Below are experts of layer 4 (counted from 0) of a mixture-of-experts language model. Rows are named router (the router's row for the expert), gate (a neuron's input weights, with its number), up (a neuron's input weights, with its number), down (a neuron's output weights, with its number) and show model dimensions 0-95. Each number is 128 + 32 x the weight over its row's rms, rounded and kept within 0 to 255.
After each expert's rows: a language model's description of what the expert responds to. This comes from a sample of Wikipedia text that the model never trained on.

# expert 8
router [112  54 115  82 154  92 116 180 109 176 119 114 142  86 123 168  97 115 118 135 118 123  71 103 218  53 109 113  83 114 127 113  93 140  86  98  57 166 166  79 162 117  69 112 135  84 139 143 133 183 130 134 117  95 120 115 154 142 151 149 148 116 154 160 132 134 127  89 159 109 171 141 104 162  90  88  61 106 123 104 110 120  97 125 163 113 121 101 127 143 152 150 186 124 180 148]
gate0 [121  66 125 178 169 149 129 169  93  93 146 109 106  31 127 124  76 109 105  87 135 126 145 116 167 118  96 119 133  96  75 142  85 115 131  97  59 190 173 164 115  65 122  71 115 114 118 124 134 132 154  74  68 123 100 197 188 113 129 140 130 135 123 108 140 170 142  69 115 116 168 139 121 168  73 128 138  93 126  74 131 122 131 100 147 143 128 113  95 123 134 150 146 130 125  81]
up0 [151 153 100 145 132 148 135 182 100  46 140  71  95 117 169 114 146 107 124 123 157  84  87 110 113 133 106 131 149 134 110 139 157 105 126 163 193 122 113 142 143 107 145  90 175 124 181  76 110 138 138 154 135 150 120  56  92 148 195 108 154 105  51 115 113  89  59  98 152 121  55 142 145 124  76 150 151  92 111 138  93 122  33 147 119 129 139 135  98 137 153 135 153 108 134 111]
down0 [150 149 155 186 170 137 154 145 182 141 115 118  65 141 144 112 153  90 130  99 137  91 149  90 132 178  95 218 162 124 100 106 158 120 160 173 166 144 120 143  41 126 157 112 139 103 148  92 138 160 152  88  82 141  99 127 148 123 144 112 164 114  47 160  78 104 141 187 179 127  88 129  87  81 102 140 147 133 166 160 119 160 120 155 157 134 112 170 140 101 134 104 142  76 109 109]
What it handles: Month names after in or on before years, plus sentence-opening words and pieces like In, Ar'ound', S'ince', As of.

# expert 13
router [109  62 129 117 169 138 120 171 120 177 164 148 164 112 103 119 106 127 113 148 116 155 103 148 122 103  99  78 158 216 175 135 137 134 105 117 131 112 121  98  94 138 120  78  99   0 101 103 152 159 187 122  95 113 136 152 164 140 127  95 133 115 135 138 142  89 161 131 128 174 150 141 102 131 126 157  88 157 116 112  66 139  70 137 147 169  73  48 125 157 125 160 132 133 118 147]
gate7 [129 140 137 153 159 116 110 166  98 127  87 160 144 118 126 144 118 138  67  94 137 135 128 107 108 110  83 108  92 136 169 154 208 173  99 162 108  93 152  96  84 174 152 136 160  37 122  74 146 150 139  96 179 161 134 135 149 128 108 181 188 147 112 113 131 104 141  71 133 168 147 103 156  87  99  98 107 183  49 103 136  82 121 115 136 146 145  47 133 167 121 124 137 147 125 150]
up7 [138 121 149 132 160 155 121 132 134 124 100  88 153 141 153  49  99 193 133  78 130  92 107  84 128 142 123 176  81  90  91  97 139 151 170 123 144 107 172 140 160  98 108  97 126 126 127 125 136 141 139  52 166 164 174  94 136 152 112  55 159 133 175 135 107  43 157  84 100 154 190 124 148  99 104 102 151 147  89 108 161 126 150 110 152 142 161 135 189  88 105  96 158 124 117 179]
down7 [185 165 153 149 130 131 161 176  93 106 154 171 185 169 111  71 103 120  93 127  77 149 155 168 161 130  90 160 106 166 186 115  87 149 168  97 152 140 187 161 153 127 137 129 164 136 111 106 129 119 195 141 161 151  55 128 138 146  94 143  86 131 173 103 145 115 134 151 124 162 178  70 156 151 131 146 103 136 103 142 169 148 169 119 133 120 162  59 200 106 111 125 128 117 153 172]
What it handles: Vowel-led syllables such as an, ar, at, ay inside South Asian, Middle Eastern and other non-English names and places, e.g. Karnataka, Kanpur.

# expert 4
router [ 57  93 128  60 177 101 114 143 144 173 131  55 112 119  80 114  75 153  88 114 150  87  90 141 134  91  66 160 137 174 116 147 111 182 107  96  97 135 107 113 109 142  90 116  83 104 140 103 157 161 155 135 133 105 134 118 169 154 132 131 156 133 127 130  78  81 124 106 163 191 136 166 144  78 125 147  91  94 135  91 120 137 144  87 166 127  62  65 109 165 155  96 128 136 177 135]
gate3 [ 88 146  54 117 180 133 172 128  90 129 169 139 104 114 140 152  81 142 101 109 107 176 100 136  98  95  83 106 145 113  92 142 129 115  82 158 138 112 126  90 105 125 149  96  91 121  80  95 106 132 120 131 130 162  78  86 142 187 134 176 121  98  61 107 127  69  94 133  93 125 137 148  88  62 107  96  63  95 122 131 107 157 139  48 146 120 138  57 112 128 138  98 159 127 161  80]
up3 [130 122 167 116 129  87 121 131 135 186 138 127 129 127 114  84 141 123  77 110 143 142 157  19 112 137 128  96 197  77 141 122 175 133 193  43  99 156 129 132 162 169 126 124 146 116  80 144 137 149 117 170 140 109 131 198 154  94 146 137 146 101 136 167 180 116  93  81 128 137 109 125 116 144 101 109 110  89 171 135 116 154 123 104 156 168 144 111 156  76 129 154  65 154  62 145]
down3 [154  99 193 144 106 163 182 139  82 153  91 135 129 144 113  92 156 118 123 162 152 128 134  79 150 119  90 147 144 128 179 138 136 106  85  45 154 151  85 192 160 119 142 119 135 155  93 128 195 113 138 127 175 138 180 169 170  91 188  83 184 131  60 102 136 104 120 139 101 138  98 161 156 140 105 114  94 157 117 155 112 183 138 136  85 126  82 102 111 105 113 133 143 150 102  65]
What it handles: Nouns and noun-ending suffixes after the or a, usually followed by of, such as group, album, season, cre'ation', place'ment'.

# expert 5
router [108  12 130 131 115  61 107 155 112 153 162  60 137 122 125  96 107 119  41 145 115 133 116 129 164  96 110 112 133 162 158 129 109 144 135  99  68 139 126  79  96 149 113 148 108  73 163 140 112 133 194 167 127 105  92  77 177 118 108 139 136 112 179 117  96 132 154 115 137 128 106 201 148 130 122 168  53 125 114 116  87 149 107 136 116 125  97 109  94 173 138 173 155 134 120 128]
gate1 [ 88 109 134 103 107 102 141  97  83 194 166 169 118 117 119 133 123 143 138 146 186 116 137  99 188  87  79  84 154 101 101 185 218 130 126  85 113 135 135 102 114 142 120 128 145 132 167 102 165 149 175  93 132 138 124 112 144 125 126 139 124 154 131 168 113 175 146 151 139  81 107 102  68 144  91  63 130 148 158 162 127  75 145 101  99 162 147 183  31 117 127  90 121 132 128 177]
up1 [147 145 143 204 144 123 151 185 186  82 150 165 123 141 112 167 163  99 101 177  74 170 112 203 114 128 147 159 124  78 176  82 194 151 134 146  65  85 107 110 173 112 103 143 168  96 104 115  42 102 136  95 162 145 124 142 119 126 126 141 144  88 113 105 104 116 135  91 163 187 126 168 111 123 117 129 156 107 142 105 165 167 126 171 148 119 144 142 126 140  76 170 150 133 118 114]
down1 [107  83 227 108 191 125 128 155 135 102 160 111 116 176  52 155 120  76 116 115 152 141 154 154 181 146 111 146 114 106  99 186 148 148 123 101  64 147 105 105 137 121 117  75  94  86 131 133 107 140 153  68 136 143 153 117 128 142 179 136  73 172 136  90 129 107 135 113 104  91 158  91 140 138 159 148  87  80 145  71 144 113 132  82 178  98 186 164  92 142 131 123 111 131 114 162]
What it handles: Opening stems of common lowercase words such as compan, manag, disc, plus numbers and years in tables or statistics, e.g. 10, (200.

# expert 2
router [ 74  68 131 138 165 109  99 153 103 150 123  87 135  82  68  92 111  79 123 161 147  87 112 110 163  77 108  69 135 178 186 144 148 198 104  84 113 145 132  80 103 105  84 116 107  79 145 173 169 148 134 118 112  97 181 122 129 156 149 158 176 113 136 155  62 106 159 112 169 134 112 202 155 102 138 116  95 147  78  78 107 163 131 125  94 135 135 158 104 136 111 123 150 118 126 108]
gate7 [ 68 114 159 146 106 174 149 162 126 147 155 131 131 126  90 169 148 122 114 141 131 146  91 112 100 113 143 110  71 109  89 135 110 129 104 111 102 132 144 154  96 100 132  71  64 102 164 109 172 120 134 110 127  94  50  91 140 143 112 128 132 129  90 121 104 146 132 125 156 124 126 187  90 150 156 131 176 162  49  55  96 142 172  81 161 149 192 160 127 171 157  99 178  57 168 141]
up7 [131 112 160 103 145 129 135  94 159 138 132 116 130 127 106  57 143 138 131  91 135 113 137 134 132 118 171  85  98 145  65  94 157  90 127 164 147 155 131 131  72 138  61 146 127 167 161 114 113 111 107 126  86 110 146  69 177 200 127 136 143  97 126 121  65 164 199 114  90 107  94 129  57 163 122 128 121 155  80  57 105 100  85  41 110 106 122 189 141 141 132 151 118 109 125 121]
down7 [122 105 173  82 117 152 127 136  62 154 165  63 118 190 135 107 147  96 109 114 129 128 123 161 113  92  90 139 105 141 110 105 187  59 125 131 151 149 148 150 129  96 130 126 148  97 130 162 124 117  96 127 211 125 116  67 107 162 169 133 118 107 131  62 128 129 186 107  99 107  63 132 114  93  89 137  97  70 112 131  81 106  68 128  96 142 100 178 164 100  92 159 140 105  69 133]
What it handles: Articles a, an, A and short word-initial pieces after is, as or was, e.g. "as a", 'r'uin, 'mar'ched, approx'imately'.

# expert 16
router [116  82 126 110 150  91 112 114 160 150 120  65 132 119  70 111 173 151 126 138 105 102  94 131 127  86  92 140 163 169 146 106 174 175  77 127 103 131  84  64 112 118 112 129  75  79 145 114 136 176 133 166 103  81  76  81 111 106 158 176  86  92 137 174  97 121 131  80 187 131 177 165 112 125  74 116  76  94  98 112  98 148 100 132 168 142 135  68 108 116 129 153 147 130 145 184]
gate1 [149 147 125 184 127 116 153 123 113 141 147 213 125 160  79 132 123 138 178 151  98 132 163  89 118  84 127 128 158 122 155 154 126 159 102 117 144 141 189 115 149 129 142 121  57 133 136 106 139  51 131 120 145 104 135 121  99 105  79 168  99  93  78 152 161 124 155 151 105 107 129 138  80 195  84 128  78 148 141  85  70 104 152  74 120 197 197 151 147 168  93 159  91 143 146 144]
up1 [ 93 141  97 103 100 106 136 144 100 150 136  79  86 135 116 144 156 118 148 178 139 114 150 141 135 148 101  98  85 170  48 183 149 133  90 138 136  94 118 106 166 107 164 142  73 142 157  76 120  20 175 137 157 152 111 130 127 125 157  73 140 148 121 138 103  74 128 100  94  57  83 164 186 140 105  52 116 160 132 150 113 163 113 126 141 105 114 104 132 125 112 166 149 130 145 179]
down1 [143 176 143 159 185 150 144 115 122 162 146 107 169 145 111 166 157  93 153  49 159 139 101 147 139 107 164 116 171 147 150  56  84  67 104 186 141 141 132 114  46 134 118 129 128  96 140 145 108 159 134 125  90 170 123 125 137 137 138  84 118 102 144 126 139 127 122 219  69  71  93 132 143 105 112 162 132 139  77  60  97 152 136 131 107 168 165 132 140 124 130 134  95  60 101 115]
What it handles: Adjectives and proper-noun modifiers before nouns, like United States, American, African, International, professional, former, -ian endings.

# expert 7
router [114  47  90 153 145 108  97 141 185 190 137 162 147 131  94 107 104 133  77 132 138  93  49 144 154  91 116 148 162 129 113  78 161 217  82 132 141 148 110  70 112 111 128 135 104 123 125 122 183 172 162 177 136 151 148  98 183 144 144 140 172  97 141 116 108 126 128 107 202 102 126 126 144 152 106 115  49 171 132 130  89 134 105 108 132 184 113 104 134 102 132 133 162 133 148 146]
gate6 [123 131 110 131 142 134 125 120 146 188 100 100 125 128 112  93 121 108 124 159 106 167  67 153 143 130 159  92 131 163 117 105 171 119  49  95 114 129  54 148 182 145  76  81 146 163  97  95 122 151 138 215 131 105 125 141 203 179 139 100 156  97 108 158  64 143 153 188 146 120 123  96  84 146 155 153 141 169 101 150 127  97 113 128 136 109 106 126 179  89 101  89 108 150 181  85]
up6 [118 121  67 108 113  57 132 131 171 164 148 142  86 113  59  83  70 123 139 186 130 112 131  95 113 151 200 150 128 180 125 157 137 172 107 100 117 103 158 123 170  73 135 134 142 138 125 116 157 125 132 159 171 117 119 132 109 166 151  70 115 117  92 104  79 157 142 100 105 139 159  90 134 149  91 166  90 152 200  75 154 162 139 102  85 173  71 127 125 155 140 101 150 186 120 142]
down6 [ 88 118 118 188 130 136 173 119 151  71 125 123 137 140 183 189 126 111 148 117 145 167  42 166 120 121 133 175 133  91 163 102 163 147 107 134  95 139 186 141 156  85 124 167 112 147 165 112 148 121 147 114 131 141 210 101  97 135 111 179 158 110 144 105 168 208  94  85  85 140 151 174  97  88  64 165  76  99 117 105 124  98 126 136 107 150 103 105 131 109 147 144 153 100  87 138]
What it handles: Periods ending sentences or list items, often fused with a word ending like s., es., )., plus closing quotes and brackets.

# expert 0
router [ 84  88 143 113 116 116 137 138 133 131 154 106 137 145 113 131 114 133  71  96 155 148 122 103 135  81  60 135 102 129 119 128 121 200 145 149 125 182  55  95 108 122 102 130 171 101 106 133 165 164 166 156 128 123  99  81 142 169 126  71 122  90 140 148  94 122 190  59 194 135 180 189  58 131 103 184 106 185 103 134  82 161 140 117 121 164 124 124 140 155 132 177 168 116 135 139]
gate1 [ 78 142 186 113 108 112 164 107 107 108 225 140 137 117 137 153  77 141 147  83 134  93 169 128 161  77 131  92 114  90 160  68 146 189 141 152 115 169 120 113 139 142  63  99 100 172 115 133  97 133 124 144 147 149 139  96 138 151  98  68  91 122 132 180 146  86 137 119 125  98 162 127  63 118 113 160 163 127 162 129 165 119  73  84 125 165 160  70 133 169 112 100 161 156 112 173]
up1 [117 152 129 131 105 127 102 158 140 113  98 160 151 111 149 127 194  93 102 126 182 125 138  82 162 144 143 219 177 139 202 140  65 107 178 112 155  98 164 102 124 179 116 159 129 120 171  87  86 182 122 124 110  94  70  92 136  89 121  83  78 102 122 149 110 153  97 122 117 111 159 170 153 133 102 149 122 138 137 119 133 117 154  64 121 110 195 112 155 158 183 101  87 121 145 167]
down1 [139 148 146  67 107 135  67 103 125  79 141 130 142 108 139 107 159 135 117  82 145  91 135 106  71 150 109 172 120 138 190 151  88 145 160 140 128 111  73  85 113 172 172 109 129  67 135 154 127 204 160 132 163 115 126  91  83 132 150 123  79 178 112 171 118 108 174 212 124 126 154 123 134 155 196 121 135 176  99 110 125 144  99  89 131 102 196 124 118 182 143 148 119 153 140  93]
What it handles: Short interior word pieces after an opening consonant, before suffixes like -ing or -es, such as t'ap'ed, r'ang'es, incre'ase'.

# expert 19
router [ 31  85 152 137 133 114 127 165 135 167 101 136 129 113 103 113 143 117 124 101 126 142  98 120 154  63 124 158 118 161 214 111  93 136 140 109 106 159 152 120  99 110 114  81 127 107 181 147 145 152 155 134  78 101 124  88 156 116 143 171 127  43 111 110  89 121 177 135 191 188 116 156 145 156 150 114  88  78 130 141  82  77 118  82 155  98 117  94 114 169 107 174 168 126 101 157]
gate3 [ 74 110 134 150 136 164  86 135 123 148 137 136 127 125 133  44  55 111 142  51 169 177  77  56 138 136 115 165  86 195 121 118 210 132 137 121 138 142 132 147 117 115 136 111 145 100 138 142 118 140 131 115 179 166 122  66 113 114 143 136 125 154 139 114  60  73 126 124 106 123 117 103 130 204 131 187  63 115  99 161  89 108 113 139 148 170 128 149 135 106 112 149 141 120 149 165]
up3 [ 76 160 138 128 135 149 113 155 115  98 155 172 132 144 145 131 200  96 124 129 152 156 170 102 116 128 137 164 120 116 180 118 148 127 168 124  80 157 113 151 101  98 137 120 137 152 146  64 137 115 127 106 104  98 136 158  81 137 123 170 101  37  76 152 123 130 153 112  93 182 164 166 147 131 165  54 140 135 116 154 120  68 111  88  78  88 105 117 122 133 201 109 155 158 179 202]
down3 [165 116 151 114 111 106 126 158 145 121 169  78  67 109 150 103  99 174 137 108 165 141 108 135 147 163 104 149 124 190  94 179 175 154 135  89 105 144  86 162 138 143 121 103 203 105  77  74  95 141 124 162 106 183 168  45  97  70 158 106 123 165 108 119 104 101 113 132  91  50 136 104 117 143 157 113 115 115  83  97 158 129 132 140 133 149  97 149 182 100  79 153 131 143 126  86]
What it handles: Lowercase syllables in the middle of longer words like omin, ol, ag, ertain, e.g. nominations, Absolute, Escalade, payload, plus some table bars.

# expert 3
router [125  53  88  53 160 122 117 135 138 170 126 127 205 118  52 169  92  78  99 142 165 140  88  85 121  87  93 127 122 178 140 115 104 174 102 152 131 124 152  99  72 153 132 141 125 104 141 161 162 153 158 152  75 121 113 104 191 126 168 128 154  79 140 144 116 133 184  71 166 120 110 135 110 146 149 157  83  79 121 109  67 110 146 145 118 109 129 108 129 140  91 105 122 165 155 162]
gate9 [120  97 112 109 113 106 140  95 179 131  83 111 171  90  79 118  88 101 117 163 123  95 132 117 135 142 139 133 187 176 167 177 116 211 146 169 147 171 117 134  98 155 148 119 123 104 141 157 193 114 102 161 107 147 119  56 133  92 156 161 120 133 129 141  99 136  52 123 171 119 123 135 127  88  95 139  83 109 125  68 140 101 125 187 101  98 161  57  93 177 124  99 144 104 118 184]
up9 [ 92 117 119 120 194 157 114 152 136 170 115  85  90 148 120 111  35 156 148 107  70 201 176 139 117 101 164 123  88 166  93 129 115 120 144 118 140 128 112 116 142 130 134 109 120 141  96 112 111  99  93 152 145  59  92  74 135  78  79 128  73 188 166  97 144  96 116 135 164 148 130 103  60 103 131  76  90 122 154  89 127  95  91 141 166 165 137  62 111 133 110  98 139 104 121 131]
down9 [116 109 179 189 106 107 134 190  96 104 172 118  86 105 134  95  84 112  89 134 111  98 154 128 117 136  99 145 164 112 205 150 140 194 104 185  54 193 175 144 173 114 140 130 136 106 143 166 191 162 122 132 200 174  71 112 115 131  92 138 143  82 129 139 129  89 142 143  84 102 182 137 147 127  91 148 151 165 142 109 130 164 121 149 114 160 156 150 112 119 105 115 117 128 167 153]
What it handles: Conjunctions, relative pronouns and subject pronouns after commas or periods, such as and, which, that, who, he, it.

# expert 15
router [ 85  92 125  72 166  56 169 171 164 159  89 111 147 113 110 123 106 114  89 145 125  86  83 115 171  99 112 119 145 169 176  95 154 142 131 109  79 168 145  79  68 145 108 118 143  91 100 105 152 169 146 135  60  81 158  90 122 120 111 102 102 101 122 166  74 101 158 110 171 130 121 121  81 154  98 146  91 128 108  89  55 146 150 161 174 165 143  84 110 120 143 152 148 171 137 153]
gate7 [ 98 137 141 115 137 102  70 198 127 100 116 142 122 173 185 152 144  71 109 164 159 106  66 134  88 107  52 141 128 111 142 164 167 129 125 102  83 156 152 122 160 135 114 127 156 117 163 108  93 151 192 129 105  88  97 135 131 109 200 161 132  91  99 155 138  78 116 145 145 110 157 114 139  97  58 120 118  86  96  69 116 130  94 183 159 181 103 122 118 123 177 104  99  79 125 106]
up7 [155 128  83 117  27 104 129 133 187 102 140 116 181 160 143 162  96 136 131 153 141 191  73 101  86 137 107 166 184 117 155 154 186 162 150 119 115 209 162 101 171 149 146 110 143 152 151  95 124  94 142 134 112 132 127 167 103 136 228  93 159  76  73  86 129 106 169 126 104 123 117 114 123 122 149 141 141 187 111 105 128 134 167 140 128  90 114 128 159 136 120 112 122 101 128 101]
down7 [126 210 135  83 113 123 121 114 137 121 177 127 129 115 133 179 142 132 117 174 111 127 147 138 185 186  82 100 153 110 222 147 168  97 142 123 187 185 137 146  77 129 121 149 118 126 101 168 103  47 168 142 114 166 127 121 102  84 188 138  92 115  85 123  83  87 109 122 135  78 186 145 146 129 153 112 142 102 114 138  97 148 126 145 110 169 173 116 112 179 153  99 120 174 131 135]
What it handles: Articles and possessive determiners such as the, his, its, their, a, mostly after prepositions or verbs, plus some table separator bars.

# expert 10
router [104  89 102 121 163 163 146 119 147 147 119 142 136  68  71 167 141 108  91 114 134  69  83 165 132  72 135  95 122 200  81 104 151 166 103 115  90 147 155  79  87 108 106 124  69  50 116 168 158 139 134 139 139 102  72 103 177 148 118 122 179  80 124 134 110 138 151 104 160 146  96 159 134 131 111 190 139 131  77 124  78 143 143 116 164 147  85 130 143 142 174 167 192 129 130 120]
gate0 [ 48 106 148  39 154 177 144  95 150 173  93 154 117 112  69  67 134 127 117 111 135 126  97 156 148 120  82 139 177  90  92 176 136 134 155 151 130 118 134 134 157 154 161 101  93 123 124 181 125 135 125 160 116 116  99 132  91  97 150  81 193 144 121 162 130 147 109 173 175  84 146 149 110 177 136 149  71 101  84 129 109  98 143 138 140 136 157 133 166 124 173 164  58 137  85  92]
up0 [116 112  99 139 117 134 153  91 127 106 152 100  88  88 145 162 127 129 103  98  38 134  77 130  83 116 156 145 138 143 133 152  80 189  88 113 160  70 145  90 129 181 179 169  78 130 155 161 115  90  94 118 117 109  96 132 121 105  99 132 152 149  90 121 122  60 142 131  85 129 124 150 142 113 141 153 162  70  63 161 134 123 181 175 113  94 106  96 155 167 164 153 179 180  80 138]
down0 [134  84  95 130 167 109 140 110 100 145 126 139 116  89 128  89 102 136  92  91 206 114  67 120  83  97  93 122 114 140 172 113  92 100  99 104  95 119 169 120 175 152 136 213 100 179 125 140 147 106 122 109 127 144  53 152  99 140  93 135 182 123  78 133 170  85 139 165 130 144 148  92 171 105 173 117  76 168 114 101 124 165 159 171 123 116 101  88 138 183 139 117 156 151  64 105]
What it handles: Pieces inside proper names, foreign words and titles, including accented letters and capitals, e.g. G'overnor', Třeb'í'č, Jenn'y', A'R'10.

# expert 21
router [ 98  77 160 146 167  78 110 151  96 148 151 119 129  93 120 133 106 163  97 145 134  96  81 128 125  91 116 130 141 114  90  97 121 174 125 122 159 160  89 101  75 173 113 136  88  74 117 137 116 164 106 152 129  65 113  70 220 163 136 135 140 110 194 116  84  88 175  72 165 129 169 117 132 141 118 107  65  86 157  63  75 117 142 116 137 137 131  74 133 116 133 143 118 164 165 128]
gate0 [110 116 136 111  95 200 106 109 130  83 106  71 109 133  22 121  93 128 117  87 149 171 126 126 117 104  72 157  99  99 101 107 112 154 145 118 135 161 146 146  71  92 142  97 119 106 104 158  86 127  99 167 149 125 119 160 160 107 127  99 128 121  86 104 149  73 156  59 154 137  96 121  88 173  36 161  81 160  84 131 105 124 157 119 121 139  96 173 122 125 128 134 122 121  90 186]
up0 [124  89 128  70 160 121 135 168  62 167 126 137 181 119 126 143 153 169 149 153  91 136 115 163 150 168  93 118 211 136 130 113 170 113 121  77  85 190 157 145 133  86 147  97 116 106  69  91 154 129  61 102 151 108 143 128  94 113 124 167 127 137 112 114 108 133 105 134  93 198 132  85 119 129 132 156 131  96 166 144 113 111  83  95  96 104 173 149 125  74  95 146  53 188 139 147]
down0 [ 95  86 184 108  71 113 115 216  96  89 121 149 143 147 146 141  91 173 123 178 183 160 141 164 132 120  76 136 127 118 103  73 182  95  87 131 127 174 119 148 156 140 153 120 166  58 105 103 133 121 120 126  59 165 123 105 109 146 122 131 143 134 157 110 127 163 136 176  15 124 127 163 120 152  84 111 157 120 130 136 109  77 155 162 104 118 128 143 146 137  86 179 112 130 118 125]
What it handles: Capitalized word starts of first names and place names, such as New, John, West, Ed, David, Rod, San.

# expert 14
router [ 43  90  66 108 139 134 153 141 174 157 142 156 151  92 110 107  88 127  85  95 126  60 109 104 108  42 128  62 170 141 145 108 111 149 154  91  68  92 128 113 101 128  83 127 153  84 151 130 159 151 166 148 132  89  80 120 150  81 147  93  72 116 141 114  70 138 125 105 152 170 173 153  85 176 127 112  86 113 121 114  98 148 132 108 114 158  93 118 111 157 129 167 115 129 151 162]
gate6 [141 139 136  82 164 109 179 116  91 119 181 122 174 144 148  93 154 103  61 122 144 165  79 130 150 102 148 121  85 159 120 162 194 116 132  92 136 119  81  60 121 174  68 136 133 150 105 110 157 122 149 142 135 177 145  85 187  97 101  70 117 145 116 182  82 127 108  64 116 116 130 171 118 145 175  98  75 201 128 107 138 119 159 141 118  68  99 104 135 134 131  97 157 106 119 128]
up6 [201 147 126 136 150 136 145 127  75 149 131  76  82 209 139 147 122 164 109  87 115 116 171 128 190 162 135 118 165 216  85 100  92 144  87 152 157 174 144 125 101 121 103  77  93 100  97 119 103 117 155 128 115 150 141 106 133 116 131 118 150 125 125 137 144 154 137 128 187  68 157 171 156 190  85  81 146 133 113 138 158  97 160  84 145  89 110 169 139 155 146 132 121 169 146  60]
down6 [ 76 127 129 130 147 129  97 130 115 122  75 157  82 138  80 117 200 171  81  86 141 102 108 137 154 112 109 143  92 151 115  77 132 153  95 190 184 104 159 120 105 108 133 141 147 115 118 146  79 138 180 166 111 130 132 102 149 149  57 114  62 209  85 105  91 153 136 154 105 100  79 138  81  98 155 105 126 116  87 143 112 104  95  85 149 146 186  81 126 103 122 149  86 165 147 114]
What it handles: Pipe cell separators in wiki tables, plus list dashes, semicolons and heading equals signs in infobox and statistics markup.

# expert 17
router [ 93 121 111 113 203 141 153 165 168 145 105 128 162  95  99  95 109 102 148 157 110  93  63 109 159  89 143 129 127 121 129 123  98 166 102 115 141 123  94  99 133 145 129 149 140  51 153 116 131 124 181 183 116 134 109 105 197 152 157 141 128  91 166 108 112 136 172  93 174 130 159 173 114 121  90 153  85 144 120  85  39 178 123  62 144 174 121 101  78 156 139 105 183 171 127 131]
gate9 [ 63 121 141 129 109 138  97 128 120 142 129 125 122 173 107  85 143  87 125 156 118 124 120  90 143 116  72 143  87 129 141 132 122 126 142 120 123 120  91 145  85 125 122  61 173  66 208 159 146 109 195 182 155  77 215 132 138 151 130 182 157  98 138 151 115 182 160 101 100 131 138 168  90 154 150 128 102 142  68 165 125 159  85  83 185 152  96 118 101 117 147  81  99 153 124  99]
up9 [149 123 125 117 128  84 128 166 112 132 185 159 128  82 108 156 151 172 155  82  97 141 153 149 137 145 131 104 124 130 103 158 134 176 116 156  75 139 133  98 143 122  87 136 103 180  93  91 151 140  75  91 128 147  97  88 110  69  91 141  57 132 154 131 189 122 101 159 171  84  91 116 103 159 198 131 167 102 146 108 125  93  97 100 124  75 195 155 100 163 154 149 182 125 143  53]
down9 [135  93 151  97 144 104 136 114 102 120 171 153 106  72 118 140  77 126 139  92 146  83  95 139  95 109 183 149 200 141  84 144 160 132 133 122 142 123 130 152 129  89 122 125  32 157 126 175 126 157 102  84 156  78  89  85  99 118 131 143 128  54  87 170  90 124 169 153 164 116 116  75 128 126 139  95 179 159 114 111 169 127 103  80 179 115 153 177 130 140 152 131 201 129 159 105]
What it handles: Final pieces of names, places and words, such as -ton, -son, -berg, -shire, -ville, -en, e.g. Sweden, Pradesh, Gauntlett.